python train.py --num_hidden_layers=13 --hidden_size=448 --n_experts=48 --experts_per_token=6 --d_expert=128 --d_shared_expert=0 --hidden_act="clamped_swiglu" --moe_layers=[0, 1, 2, 3, 4, 5, 6, 7, 8, 9, 10, 11, 12] --router_score="softmax" --normalize_top_k=false --routed_scale=1.79 --balance_loss=0.00273 --balance_bias=false --init_std_router=0.0348 --lr_router=0.000714 --num_attention_heads=7 --num_key_value_heads=1 --head_dim=64 --vocab_size=16384 --norm="rmsnorm" --norm_place="pre" --norm_eps=1e-05 --positions="learned" --qk_norm=false --attn_scale=0.125 --tie_word_embeddings=false --parallel_block=false --init="normal" --init_std_qkv=0.0325 --init_std_o=0.0 --init_std_up=0.0325 --init_std_down=0.0 --optimizer="muon_variant" --learning_rate=0.00595 --lr_mult_o=4.0 --lr_head=0.00822 --max_grad_norm=1.0 --warmup_steps=200 --schedule="wsd" --decay_fraction=0.884 --decay_shape="linear" --final_lr_fraction=0.0 --batch_tokens=65536 --max_seq_len=1024 --doc_mask=false --train_tokens=946200000 --max_steps=14438 --dataset="wikipedia_en"
Below are experts of layer 9 (counted from 0) of a mixture-of-experts language model. Rows are named router (the router's row for the expert), gate (a neuron's input weights, with its number), up (a neuron's input weights, with its number), down (a neuron's output weights, with its number) and show model dimensions 320-383. Each number is 128 + 32 x the weight over its row's rms, rounded and kept within 0 to 255. Numbers have three digits each.
Before each expert's rows: "gets" lists some tokens that make up at least twice as much of what it gets as of all text; "comes before" lists some tokens at least twice as common just after its tokens as in all text. This comes from a sample of Wikipedia text that the model never trained on. Tokens count by the router's weight.

# expert 33
gets: "|", "| ", ".", "; ", ")", "0 "
comes before: "\n", "\n\n", "| ", " ", "0 ", "1 "
router:134135116154063105127151125123133142085135152100138175098118131125128145118129100144154116121132146149124129071143177085092185120125092126197071179097114090157115124208123080128118152127122131
gate0:161198152188085137117118145123095156126104085059150117080073164171154121115095127081112130177089138135182128128164107235106189145121156107099130136156131086069188138134136114149157134123154163
up0:168156136175131140107096192127115199124152055065181135092140138192099104095154109108115124170105140106166131091151115205101127172110167127132116145160106055124146121140100136166117114124184114
down0:114084127146161109151111082127156148147115182116102164119112080092134115128150107134106071103134082126139172155162130099093168148099134098134115159047128104061170130099131059103163120135133074
gate1:125116147127112120087155076088090099108156128091159116144152143110092201118123078205121092114127124122132166110133174114087107074125122112156126150155078118176128060198140101144114137113071098
up1:118138179154107114125084096154077060135136097129165090172121094088148210086111154171160150094142177141045125101082214159084079098172097112125119165136109100130122082172138120089110162165099137
down1:190106097129123134181088119139139153152147101128147146085115099123160139101108104110166189143118047087153119150084097207104126154108100104121091151118115097063125138133089125085149109056065113
gate2:135152154077170115094095117046139089122105079113175165112127133117121133130115140092104139072095119094109161168109212149106205106185186165149161159119102181109120118092110131159133134069122134
up2:107120157065170122084124110083130089114141075041118090124107143107104154124102112094142168107119094104130164176110170169121186112160179077125103150146085148107162069143137160148121094119150160
down2:128112102163103123140113113189123180157167165118094067100128104127088134031088144094157169114101133167065094102066151140107078128143115144121127122141106093142163160130096140108135122144037183
gate3:173139151101178155116170151133141133066135104132132102118105129158141088088132136143148173193149104126115137108093105133166141099148098126135143127124150196168112155124129178155153074136158102
up3:154087145113178131139130136146150096137122120141090121082089132108136118085113200141099147177146120186126133092092076127156141133095093151122145150139115140167099116139134139111163098134148127
down3:139107075144150185144115127109173125159239172118078092110115126160124143143140137117126112066115092095122173139111134108117174092145101105120154133058103133134137145190138170127132187163125125
gate4:128103097150061176127125137136127093189137104113077098083111085119101107145109166157164119051156155119142085125086133173138157105122163113124151108089188165076066145090148197108130121136082136
up4:155152137162038135119159135149144138210160164109097126116093083074150091121118124145182075047114203109103157111075107147160124122155136083103138145076196147130106151027162163095109102152111111
down4:119165101164095148117159121153137143141076144109139130140114141072119160143114093141118109081106197143159145150063154084163122178180124153102064169146160117141174123095109100099110185106121122
gate5:105162143160122151097129071129091067122144147152115080143086175086152095138129109066126008112096155128120146123062092085144130140161118092157169157137153195090098125060166099100159063144175124
up5:105228112200154087130145109129142107119145169117132075145096131090163112095106119067148044088129135145101110145137098075120092101159125096102205172102144083124114150074124093131134098110193127
down5:175100083122108165120143137079132199147114082093152117106179096132139121097135118111089164116125180140092145139143133127115110089131164139089179099033090100143108119184098093169126108138162126
gate6:160040150111174092092064142104164089117126112135155132161112208115151101063111136153102148098112133093113118165084183121136083123111151147127149103156123076118157161081083131154136162117102188
up6:131050160087100162065078129110129119038108079132128058162126193105124153081176146138099133140161109102109123117138185152124119175107113191145190133139149094074164081082106156134163119099121166
down6:091144129095129166092157116141076158143066150130119134143072157133142122096112176066121092096184194170070089124136120124148123106129107144157118201189121140080152124133181106095094105112134223
gate7:185151142077136150091159072093141170128150152088159127084153043173082131124069128165093107105083110121138087136093117187115174152137196116095095116132106073137166152098119123166103173149146070
up7:147141140146193162154105088108172131148132115096108180178191105144091082122173133145093152100059114179032127150091138110106118147061141088185172160127140139092117135143084099123111120118106111
down7:089089136126152179128154143101116157153129169154142115153119159185165140153155152102181127163153164115116231108118085102177165078099117130076128128079126116090152089096141186147152035079108099
gate8:156090153113131179091178142129030170148139151144186160134131134119138128218132126065086097102191159111221060125096114118097165125089099101156119097123097087103134154138138097103124145109130098
up8:120116146144094106185064114089160114090106185137100166115181127141096093112126174168168133092074075177079126111121112163171109128151158100117171151139168146151080122196091131132141073107088134
down8:127170113168129055162118088163116161087164174067185111145184148149159128140183131150200097106115129107109116145151113112071124128146057123149103181162142169112044170126144079161160216104118131
gate9:152136141114142084103127118112147125180205188149126132158135171090174123124112106142209090132086201161115142093132118167129130186168119162143170142135138164123095133165115107073104063141136172
up9:154136136154084100104128099120147136131181150122167106117115136150129154086148108129200069108085112147079145158127085139137103141168125146162111104149111111137079112148106150118146086162078080
down9:102124144199158043119104126133142094168058082174108134138122140129152110187144204192117093205131107141089128144148115170100103140155160066088153076110116066122155099109098122141144162163137133
gate10:142148134177166136084171137076117163150164135120136141147140125118186127116152191122146080133187135137164122152194127102112142105116135161147180131142072125129159170125139120141156200128138198
up10:097155172154147122100151141106164118088098115132195101099100109131111099136135150125071115116129157123126121175090132117147169146156198095134219131056160165101128177105124128120147148070108156
down10:143126061132065157130157113168118155127096198110179177132111127173094154089119102137101090175145119150094194107178178094190119105145105145126113080189101146164213136096102153150168128118064075
gate11:155103204080171156077142095093157150132125119175107112117184152158110079105165137102131132126122114160156120173120186116103174120114122113157109197117104141164141096144137129137084137107070134
up11:129132146123088097110106160091113091147091193104212139188134143153138181094093119136102110143134114136122129115109105073084134081103098077122148150134127162215112136168140054072093059105175118
down11:116147169070161106105114096150140124166074110186094125084098130096099071132190132135130139132113162125137130140153186198163104170079121170140125105138124136066170106105193151170172118114169113
gate12:128130129126102143122083131148157121119138140135114142182125109117134171069203174170135099122135162080118114151165144143183174190083152101086140093102109142136160117103099146113159119086130123
up12:116155157135149148150155139107108110164110106157158163074156154090168128137107120107167136144155188110113071140145121152101105169161181128120133085090128129072126099063158122134103187120164165
down12:103127083129101075162071077174149120178184091152057067180123115149139106099137123157138133111144157152119114125153118118149107151107104129111106174118156152135148092140143081143168145154125124
gate13:170223121109138186146116076120131142167171150094088099164144161084122136088139059129032113128071077157082116106154163133137157118174094126139188135111161142178077112108155163105172058144137127
up13:116115139128146158122068137125091127100125190094084166174166201118139135100162182134110135148110129164117159098113125121128098126171177176088214122141108147177168158095116138113108117139146134
down13:129113127116128100158143107101067161122157174137128116098098085123173129092064088183143141137136114115097097110108131129137121084179083134122116160127136178166206113132123123107106190088118119
gate14:109079095119147174166130111132118132121159125017179142134120133168118141153074126176121150198102120155165139119111088112135138062144116104114130159139079073133083125109157141165028135161143134
up14:049118089147151132157139152116117158118069112106083115158112148061079092112127150094072173153095109120140143141119123113107169138137101104095169115117046082089132091100177185163081191134107123
down14:139138097144138176113136139191069129127116206165135079158143089136076132099120082125125069147142136115115117137109135126122110207125161100146119126149136117100141108157137099129140134065119140
gate15:117117110178118109102145151165202101185097119152131088209161111152053072134172135166216095165157104180114130158106105113086150099109048133121175197125144152093086136151110127141175123154078107
up15:104081103175103171073145164184128072132122087134122087113121123119107191139132155154170149127162111164124133113168100126101136073097085169126129202141165138118069135124091162103204161208107151
down15:143087137117087118129161128134129147064059101134121174149111114152100100147080061195107129136118157203136068121142056152125070126097134183150159135070077127162151150090186153161133107168145163
gate16:158135101095128131063153169176075117176102161171067072144161111079087121181092165164139141135134144150133137056175081145127075153119102153131106132169092161156128150182147123072101099134119149
up16:136080099167143101094160156164137148111149147140102108165157135106110122183114115172100095175142117145131114131145131151095168162144124175176163167167123119143123105176162169118092136111103137
down16:133143181124154174158125085126192127145190139141206144074140137124125135156155146152144164137148161101122079153105087173178085142157137091106118100152150141078120134109156174162145123158173070
gate17:113156071153188086114127106175104138213161096103142076096145147141177133105122134156103135187099075201173128118153179186126117104181114082134106142158136149133142136140090139132131231122098132
up17:105114064127139119109110162077127136123148133142151100129106231145139158149116082151141065126094114158142145170152124165108143203084147084126148071163136079152137120144071137137107182097147194
down17:180131165150181103102103189133101062076148087166169138140171144115200140144079115084050165104081154155101131148142077158097121073122117123114093149120103141137125155033139114146112073120099109
gate18:122131157151185165200128069105084081120144115141152080140089168117153114151124133063112143126151147144179160107166172106096134099198143110113126111087176119119097159145104152073133133160108078
up18:137120138131128164184172078091116060126148097162093114147119178115162119156148142079117164125097094137178097124106170141137153118175111092067111137120169088112114134105137153127171134193166081
down18:138145133108161084157195132171158105133103149126095139121186125156088153050121081107128154129161152095077128141107126112122132107095215112152119139139138181105147117129114148141112078119169169
gate19:077167141195128092104107147075126115180190193099109130092087089115126154081134110144153145150107128206164131090067119098158103152111160166105105110125101098158094116068137102141096074093065141
up19:112157125166129161105061129061095120179087181143117194128138096140084216126095148092135122151165149179121139123110152104131153133142100153138135170119127088179140151060082106131154110092134158
down19:166139119137143156122131106143140144100154146161196095159174109134110068122135143104063140173131069110098065095136144123105113159115121096124127127121189071129144125135151134118119134058132123
gate20:142116141080067181117102099114125096120129118124115154149151140119167129086141172151131094093191135180112117129160177194119132092135131149133191135150140131162119113114129187167148179167102108
up20:148047143107108198124130126162171146108119139158141161090169137132088146126141147122135143058136147145181146129149108154110132152131132113171113130145087092176116111124122120183134130147148160
down20:134125150058101107108150122143155067141151145161129109145110136119155144104044105148174168124099184122132124184127137085134119125133163086114094114156185114145127137129063088130155166078134103

# expert 1
gets: "in ", "| ", "In ", "of ", "on ", "; "
comes before: "the ", "0 ", "| ", "201", "|", "1 "
router:118147123140176077080107158146156171070101097072125084132179074122095149077110155112165121139115148039118127093199142107162086133120177082143095151115095151097093138140128090097119170148170131
gate0:131185103050094113068159157128149058174175135103079095209106120142185115095093115146130102070100186152175132160084054094113079130111099216174072177152118129143121119082129160129158128128144169
up0:103163097141147043112123143133161119104148117146123119089113054125149156127133169157194134087040142126178129153139129101109130113165102112131084114143146115148097103141125146136149096030128102
down0:108099166132144165136188178116116155142116097087103159106137159064105095161146206100174141118149151135203089122128087095102080175121148151118127102091109095126120088135101119089186133105142144
gate1:152128050100101057173107079137142091156108158143131159084145165178111146077144086111135132140124129174145117119186149119170145080129157116175144108109087128163141163157133141136142092095145117
up1:181116100084129127217192112175163072177172146109139107134089153171106173069061129148096127121125092106147123165163098150169155107105141098112125111199134112158169169118112145141145134129149115
down1:159102134139177042131144151080104148121135108144095051097156110121116087104136183106130195122118127140047100065106137119175102075178125128143102130154098126148136135129174147163127155123115115
gate2:164197093102147110112136139134130147142109171200174144160118187115135124159135129143084114088146029117152176158150156135112157215093126150098124103104152177069118121130163113106114107130207119
up2:153089138130116123127165146146106091122178105128145158191113137104129104127122146097127197148133107159214197117116117115157080149115129132113125066178149120129057139154085134135160075119127119
down2:153174115103143169140158103186160123146130114120126167091112078067115083077120176140125131147172091184152173127125108151069071119103072091159133076079104147122115205132081101123140089164199165
gate3:149174191128157073111165126133090106158076153097183139172172156147120074115105131145073124184132125124134122124102094058122125088128121141062165123174123115102124146200119110154146135155113087
up3:148086176104147090132113112136140141136179159131136117134157156094104076154066146140072122123135108114137110140109176028049147087104092140106122149162095133099170134154145122109095131123136115
down3:161168113061147081075086146089126189124091110132106157150113118142089140114055123160113092098109110161090082232117165088116111104127114128087068111058099100136121111107166136121193097172163114
gate4:145105141133142100169186166067112115102163078141130138083137111098115125097099099176169133166183157118141161190133060215124071179163196083096111063143124122113108130115089113112157118115094142
up4:116143155116116106167066142102118140185194167072104063102114167137148103116115095149154150152192149159111140122118066164091117169182137070110114138134085115138144127098153154164165110121144155
down4:152139113105160174122115096115125140091140121109081082193165113089090119110149136091142095117112120081098123122100116150127165138067155113159099139118122138127042219181108123075046162112157120
gate5:116118081091162160118157143176107114150122106109149149172107071125137205171129145072160147114091137096138098118118066143132086095096213105116103124168114108123113141104097141094116157123136163
up5:153092117088149098136088144163101133171122171173115109174108156113160142144160123062115119078112171073121086147083120109162127121104129104156166118154103128123129136079102156095119151122083126
down5:075120100117103104164094122100078126178139204075162129149119187136170071142101102166160141105160092143155150153158145149149134125139086124116143147220134102155128113151120151138072166096074145
gate6:148134093090070089138105064153136159146133163116132108178161108147149195111147171132185128127111087135080182191141070046142157130155128099112124145122169058154092105193122077159153152091110079
up6:135152141167079126168168142089142153133113107118134107126158147140121120142060133095149146117099102049087206171159152129150170111095187092118091092112193185112109139087111081163078124119092122
down6:129106139140174142128081106143155100153117187123095125143087106066074174126174147161123149151176070130080129141133180086148083147135084121169173183110070168157135202152165116147140085134126157
gate7:121134180133134106152184121152212169146136143120166147119096092125094155089123077086074161137151109141148086094096130151164131067105168153152149130083064103142112143078112165134131074137185144
up7:132120116159109086133167141167225123120132143178175103114099064091128149113171054080077153122177131117167108103076156144164106140143134113097142111063094095166138184136101177154148102129160112
down7:143154078103140132106103093130129104135144106214124125135108066186113148120113137185100079105101082066120196140103114116120148110154074078097115102152167083152094159088121108124154114134131088
gate8:037082116117108154117110102133110095209113096157105077126157084117099129115183125148051159105119064150102074129138170096106133152095085082106184089126119103116082096131150082117168153142189118
up8:055086121146155170123151108127118077152173100158149108119160074107090142153172098153117104122150130086132105078097141104158162074115114169195154117129118077117107144136157178130169188149106153
down8:119145095073092097157157080118080157120103118155143086125120095116243096117135092164091115100119126130177150093143116107104122147139074081118097151095179150146160096126180136193183052097134118
gate9:107108151165177110186124149107088145167128153151174152146054197080119097134133146146101170095112093139143130040132164147217075105122157148118154130101184069103118191068142058141142137166134115
up9:106170128168108110119021075107130113100101145082154145153124123107168023103149134057140118138113179152110059157077123181155104121147140127127132166074158119112106109125127123130189162153114121
down9:176084160093086128150202091110080054155099170127083117143131176086144144131105182176101130171106135171109146075134184126114135142137116186144124176127103110172098125104110135076116152183113145
gate10:057168088255110086120110097154124134150113181120107089115123143133097177184138133105150116124143150199112190099159101124177124123116138086133148100114098135137106125108120087120098177125107108
up10:111158128178138105120146067126116100149171116119161078124088118056100122142122194131152100170121089135166126106160082111103120122091184114144114067133125130114118070149145083081137140107084111
down10:138124057103056108177129141098124178087160136149068136178150138104142125153176112167089137166193156105126144117116137107132099092146137187109082133097112091187138130122101090186112096098118111
gate11:189085150107170106135165168158082175118078171122105125116124114050146130108086204145155089113190119120119102169084109123147107141143104135140169166118172100128125142097110160135119085094121126
up11:120075128108155114154134107088207109128113120129090151127119085100072132163180146155096171121107177106125143097115177112164126101116186097142173135134110093186135086097097083087144153076088108
down11:113132122138118112123148150179161086146157053069116150111128137173137105119194077106146117099117141125089148123171114158131100139107136178084148136068131147074142119181081122088142164100149175
gate12:165160148133181139171083074145126164173127118127086149074108098087108190105162180087149156145157101208133185190098116083068107122124100104125095134136124131101119191161123148076118077156137109
up12:180151163108182184167131123164095141158172064105092158095135122081130139121114107099146151157094135156143172121073089092113095072104135115203105090105127181127180116157077121111169068129156195
down12:111115126044168138175123158109158117189159049033172136084125078162138140204120133171097107082173124200161159131106136128134084153150095182116149108146144136150106079107142100168130164046090131
gate13:163154133110158162121058156128043139165092101065144080160131085094121092150142129167096106092165128146153115097182129082213082116098155130157163125140117097192154135112115144090132150142123136
up13:092171165141141132148091139157064125100140144107115067113140096117092080129124150157089149158164169104100085138160140179167131137156121125147147115150185133184092156118090149083126130051104106
down13:100152183154099096155175131167164149139148152191182110123127119166138131078119163154100179099122085095076140083113097122108134164116104059120141192053126130125121118126187106133136040175111147
gate14:115156152133122139106151130153097155093156122127183105225171151160203071110128096137125071125174105103179136134202113114170081161132199137090077151124117173147108137134096056153143154133164119
up14:124162145165103163161125138157085092069138126145157128211154189122196053097140086174056078118134125127184158146195102133198088148137145143082129142119121178088073106185097064115130192185109097
down14:069067109167109120086121141168103126204133128136073101116141157088109180153168105118146132143089138164113132100115116072101092136112148092095093101143121095123160167155171105098125187113087082
gate15:173114082175137066175118111122144118131101165139131176159149143126184107164178121112171121142094046123144167163136056132116056175133169083122168192107180129163053099168170060149145153198105123
up15:164088084167188094160163132134112121154067129168150148194116216119158127134155089142153125183105089151131141179145103151125029131161165113175156193126189144146097109156095094105165160165101163
down15:116164168117108136128149203154090138117115125148117145097116125148104147129181158079162132097177133135097082095120139146126103195112122164117181085118074127126160118147123101150176120111097156
gate16:121145128128171179148123107126099102098121184040170104109183096152108149136129136134107138092136222124158140130178154153163111056100166090149099123158169084223128120142063185122095149116115126
up16:089182151133134162188160076098096183106143175071150101132128061149175161123082163104204097145083180157119091180185098126130163085098176142115154116143196128129121097092121152148091161178132128
down16:209110143128114000118125201167126111138105080170102112129159105085061110143135114110166124132106103120115122128119069105108156116140169137113126123097111131085125167144155085108096131120134203
gate17:155079153146161132089122127114116149128101162167123101089186096144085148143146150118173138123142088191060127136071135178149129161143146146120142121096171141073099122105147148088138139104098166
up17:057106150105106088173071153126124096171084105143178094096171090141083127122118146140145142092185146168080134148202195123091132165081151212166112130127124110074153132096082057130162117093143133
down17:149095071101128125159121111099111093165165117130122172121150106186127123147138120099128087108134155162120089071184092141106153147127158124074106170205096132117142145163098142101122076117114106
gate18:157156140159095108089098122155099077136084099122165074097102105130149131120066122184099128063137123155114124139193166092085135134062125104090087099098124187081080182108131136191134114129132123
up18:162104115107103114081128098173081037163115104116185121104060125122179144083102121214098118105097176114162123095142127086085181098073138152139097105126094096134072095137126135149170137124116144
down18:134139107108178124097129093101104106103153116141138100152095063141162102133176115078102115141163153123107099090126154145106134097117083098108095124097162126052137197065117083189095094153124141
gate19:172129099143152135189106112149134091076104196128125100116158138111119147094064137122087111174131091114136168165062173197125142066140159105088096175079170147134125158093144130150151169118163113
up19:185144134115174127142144101147102139111104120147160138123133165067068136112097154117056095141147080100139163164075134121099087120139122107101170090040150131123097122170175098138146151118188088
down19:192186132114101172129140119120187172128150156102193117116101139215148112148098136127168124087124164149130109152147126165140139152163148126094097136081186153073150066105108154149150105107137128
gate20:185063146077175071188094140160122085147140111115173150155088100172115113189094134117107093132120057066124114099152166097159104106141095146132112088124179074134148142105121133077107070135180121
up20:176088126125109124170141089132045158122080125166138162162138098156169091111092091086136165114128150128145133150155202166141088155143144151114154067103150172082163149110132149146151086145120070
down20:148140160098102091128075098069147130130175173117114136141030208168182095151115149162130112101135133136124089161142128109112175155132122159138210156117101151082108089164120187155159120117161150

# expert 22
gets: "| ", "\n\n", "- ", "\n", " ", "The "
comes before: "| ", "= ", " ", "201", "200", "Win "
router:106133111123119109087153129098142101102195115189082106136165082129114116115149102103113150137077168123125129149084117101129176104120119160171066156172100093187104104176085175110147179161147160
gate0:155162109078119121055105064144087187123173132137072090113085140126094108097108134100141157143128097167145156210090087106146128110112176130146112160141093117130171155127147095110160140113113084
up0:081083137125047055088091098094151187125076122119149099125128112111131087164135131124155150135153138131115161201107178172137107145096208151126131146169109170106166123100132171135153161109114145
down0:133078151113167160111190172100133136115124189145169101152097104152104095145110161106134156124155124108092150136165107085131130145116120145118120107131133104051160130133152183136112113139178168
gate1:101221168114203137155104042112118074103138103107198134144135108151218032124151117121113127124132093075110203059119127079184134115112134135145123081128133076151069186074126104128067196197175138
up1:071141071070147083095165101118031076116107089123172098137125120124148118126107048129119083129096118096165155107134124122151109116096133114145146094116140083185097105121061102112092154153153181
down1:123087061078061104160088118150084099146109114095096105150132102114127133154136135136151150130139155151149140125101143159116139192132112130130118162119089101117142133140122122136187146141119158
gate2:201062089126132077136191156185098152151120107157134156161086129132123122163124182155113138159161177135078030105104138115164092114094103126138182148062127115173107127042133161075165073140176178
up2:134116136136161191157181118202206165149150133098169168129143155168105097181133121099150097119101127094112130132093054054152177102145128130119084139122074158145127172165131108109177139111212130
down2:109114156105109126139085150084113095159116128173164130088123109151111080107118108127192160177099152164149041185183177098185096118129103186109173168098152067128103146165118137115183167167125170
gate3:133070112140102061163116129118137111143131152083138102109177132123110086159130137112112133115116116122190157121093082136137119108125177106136100155144141159176178091172134120074151113126143130
up3:138105092163136097148085128132099143150164089192106090118084126140113168106159100141133092161148119134106098192201183161098098132112069107140118144093129196108097108118117135152157148211129116
down3:150189155094163168130110077151153116163162097137122114185085126086137102123074079156120150095096125130125075136081150126119121104101148123075165159180085114103098099074158054124160101170139076
gate4:132165118114178163112136161116145125129129153098085105116168118117084097141150105128144147112186134146183139119160139134118078110101128167069113128105116150190114127126151178062050076095155117
up4:140169148124212152089117141147137148088138113160081114127203123133092088191149116109119137127094133150172116164156192112123133114077128117116069114153111151130089107145120150047144121081155137
down4:074160201094046114157168174104145169156098110091132141130119158122138201137078096162091099139127081123169182097167101112092136084100144103136083086162124120134107133153166095156063136121131114
gate5:105149165110110113070064144168176148126170138149159119105108097130122168116082126166194131090147169107050132129085105143092175159133170188128142110146133083177130130113153137068091103175115142
up5:164145164082114167099174136118124153080162162133135126125137162049094159130162147132114071178187086111158154075123142100101133123083088175098178172112150106106082174188147154149150161108048145
down5:116135193099141156119108118140138116148135094147101080106133100119126199062075134160114105104105119182113119200088113124081071127096145127140169117109112073163158147112117120175161097148093131
gate6:126124071140124151122106137160142147117086138110088134125101128094140130098109162163125132100116168105103116149066087100086103135128146102111117130104214131177167141126097088084086139166166163
up6:141146077124131142127150142134126157148086139157079161173120112062120144176119177171182108143099139153109128138083105141112073165111125099115091119122198143188161083140169114119090105162153159
down6:128114124077092139103125155174095094116167097185115140141133081142136147127094123074079162087141109125151152157110173099117130122136153126123140134143087159108135204106092091130150114134087087
gate7:080134165080104105116130148109122119110128155170083121095096072044110157105081112165130107145120151065081095109131105150107094170144133166110151096155073111070212131176112116147113133154128081
up7:163158110136124135103152185144086161134113146111124159139132147108208094115066154130102058112081125119116085109128172091145105105139129110117191104111140091088083123120129114045142160101105129
down7:091075171145118103112139086126136079142122095179119208082166166125082087121147144144181140107161110127124121087089139139144126176112143153128080163107107195155115097180119173101113138121134188
gate8:142133067062119140124152123097133094119122115079141128154157100152124175104174133080090142185145125151102091116091133103133135135106090130167121136095087094126153119049107110115136177121141032
up8:133089095088098098152116124124119098113120098139149130135196110147101141087114145147099166097147170112143119113110148069087136126159201152106161170093094115128130117104123153123154171091155093
down8:110164093123158155157149129145140100206111145113064087120122101134138150173100141089131098133121156128141109118130139114131113173103166112098127143110166156085106116127161134119111065127128108
gate9:166182117165146108121142116115143152120080104104095078133133148162166065129119138121173115143135176092114106140146181146169119100111065166150066140165127211064183173136184134081104145154088120
up9:185187132140165133145113095121154153162060108079126105109124107148187060095116165124152113147084166158129135103147168115144106120128069125119146161163101198081134130169190108125088105159082077
down9:181184107069137137099147167166083112113156146081140155181146158164105130104118135092160110137182186099130156174166171168155137174123166130161134132118169142153135137096142108142109118159115133
gate10:082115108158104096204110108100096150118102035197110073109121119133172166133141111120145179103146103101116133107157109098119092121170050150105146097136188111139106147170180078138120111170181165
up10:071082122132135111189099116076150134110149108086137132130097173147180125170183123161126124163163113104116147161108108103145116146139052102117153133085131126144134082110181089137109110155163164
down10:127097097169144191076135132146137120103142145058134130083109166129167103099154125099138132085119158074086101109136125122142118149120137107120104096183101122076121079080132135127114174088045137
gate11:150103076160105145178146198162182102113150127103139124147102117107088139127170162120130106138127082068060081135118119118139104193102086138177227164140156133119151121104099174090090101114109099
up11:100128084176092151177152175155120165064142142131124122132167125139183149147085162104162120150153117099104134137093057161193109157060122164179156152101105158086151098097128134110131164135130122
down11:050132134114176069142107134144145131137085123131131131098140170155132117149180211151116185160174141118127139172152175158170119168121145110137163107129125094074120199153177107131205141096149152
gate12:204097104061093083133170145124066122163145113146164101100078111199054206134128071119139155119152158032171130068119179136124141088180172118126084123146179109114111150181073149154156117046154065
up12:149036062098174142146163134180119122232139100075146113130090151214102164134114093118173163086187140180114168143169133136080124062158105128134060088107143091111112121146104059159183075094176114
down12:083135161090140168157105135087145115158037190120164080075145146118136147085097205127142109086124123123155149132150063112116121080102086100133148094116094091129109174130125151104123103170018150
gate13:130196073146104170093101151154149186094112072066154142132090167131126168095162111157133075134196134132083150063136072087195134225125124134083117096128097100073139153142118152165173091076075113
up13:107127107114101102111097094128122160115124078120159151180081146100143139105147100144059118137169092130119134125130126140201114161111095091148146133123138089143103143086126167146127143098096148
down13:153132101138150130166108169175173169124187199152154126101207159161123141146144202131076160109145113087135121159106139175082101110172125114084093137131103146134184075176098111135130160124122124
gate14:071123143123157153155158099101135137160148152149096132165107148150169110107115144174129171137057115084100118091125139175145104100137143132106127068040121113185130128104087095153096075055133096
up14:090094184148115139144160087105094119175147125170057144144096193071152104104170149121097187115071125137150076107104142093197098155127143118104140132050146097132095138135099113156125076055112139
down14:126142163093063111103171143117168169156145148182098120150151048189087106093104130144146093120135121177070084131102128155098065150149131133098099103127144106173113120117138164113113088137172087
gate15:139038131136186134129091097149149142153147141124142167117060125148131115091112116128124089093154145128132098156188150098204192142057100160116159161203142150095152127064155183126132133087146112
up15:129094091156088118158185146141087115109129091137136167107121066132140165081132121153140045126172119173135071188163162122163111133123116143126165179112170109127160144046165129125219125110139151
down15:096171111163155160135119121080107138165105117136149144107121114133119061085134094145124101096100085097149113143161078083151078117124142103087109103103166113117127194119140112123111145147135072
gate16:135118094121138160096132121067147109139165134200137118135114103170178159132154118099172107102112112128104148164156108145148167158156133142131111149151091208114123102123138131120111141055120147
up16:151079122142142182120150144123142110133205103069119160141183098114131068120106132082187128140131141080143118090140127107163165110144130164053117146115180164132177159106129146130140076098162114
down16:138211134104130133167206184131095155149141170092126086149113186159162092093150159141117115143117133127110157118094126157142165195157154085113145106160107138150090120098137195174152166083133152
gate17:122175140085157097137084099156127113084148137161130132076126117203128088138116114134132159108131127073171175112130124133152170140174141192174150093144072121163172192188159151112108132131104123
up17:126165133093118082126129116117107087143161121169084187194092130229134058159126079155171089099129152171089051193198099113139119134145109136131109174131174108213136122183139151129150119096115160
down17:178175120103128190134089104206119078175098155111114094082166108132194160131140155168145133087123118132085114150123124137150115147175140131116141110159152118177107103105177124071117125133071134
gate18:135121115095070107170096071098152122077126149190107124108148195113106120102102125169141111167074135121141081071119109118103126082191148120123169158129116156136105130157175114059164126168111131
up18:068113139123110113150084040123135138108116076183146135107079180092107121135113133156114119164129139112105133101121102117107111124192157141094127152144130193125144152150155183096150150152130113
down18:115134098218168119175117112159122180126135106099163109120098144134101198096115150115086126114122172123130142135113088091195151188146114132142097071124121119075086135137110138126181105168102180
gate19:138125186090108139099153116089144133138121129108118148157166176121156119167111167115141106102123119093098086173060127072139096092165144115144086132090115102143135109173135214070199139112073167
up19:162124168105160136115123182156128153196117129185127126120158138146055137090186116162105127117167094116122133136164138068148163181087147073164101118143196153097110137139100180152175133086104154
down19:140118131178110067128095216211132181173117112099120146096153125114049133135143155098138077124153123124108116100149093134090087121117131091138060098099179099065159099097133102137068157083153052
gate20:158095107106034146131109149145191109075145070103178109188113150137105052092151096137112142121121113132091079123153106108200160144105128171127139177207142126096131126183122109136145159107115117
up20:084141143189163073151084159084138175123121121163097149103102113173095112157106127194156140078131150093117148140093158140176165162098172147158146146105085121156152126088076169204083136184111126
down20:145162159082121155118133113161111127109151195173116129116099158115138076159158141144127152172104132181140157123154133149069092151094155194090144109125174111105141143103133128115138153114127174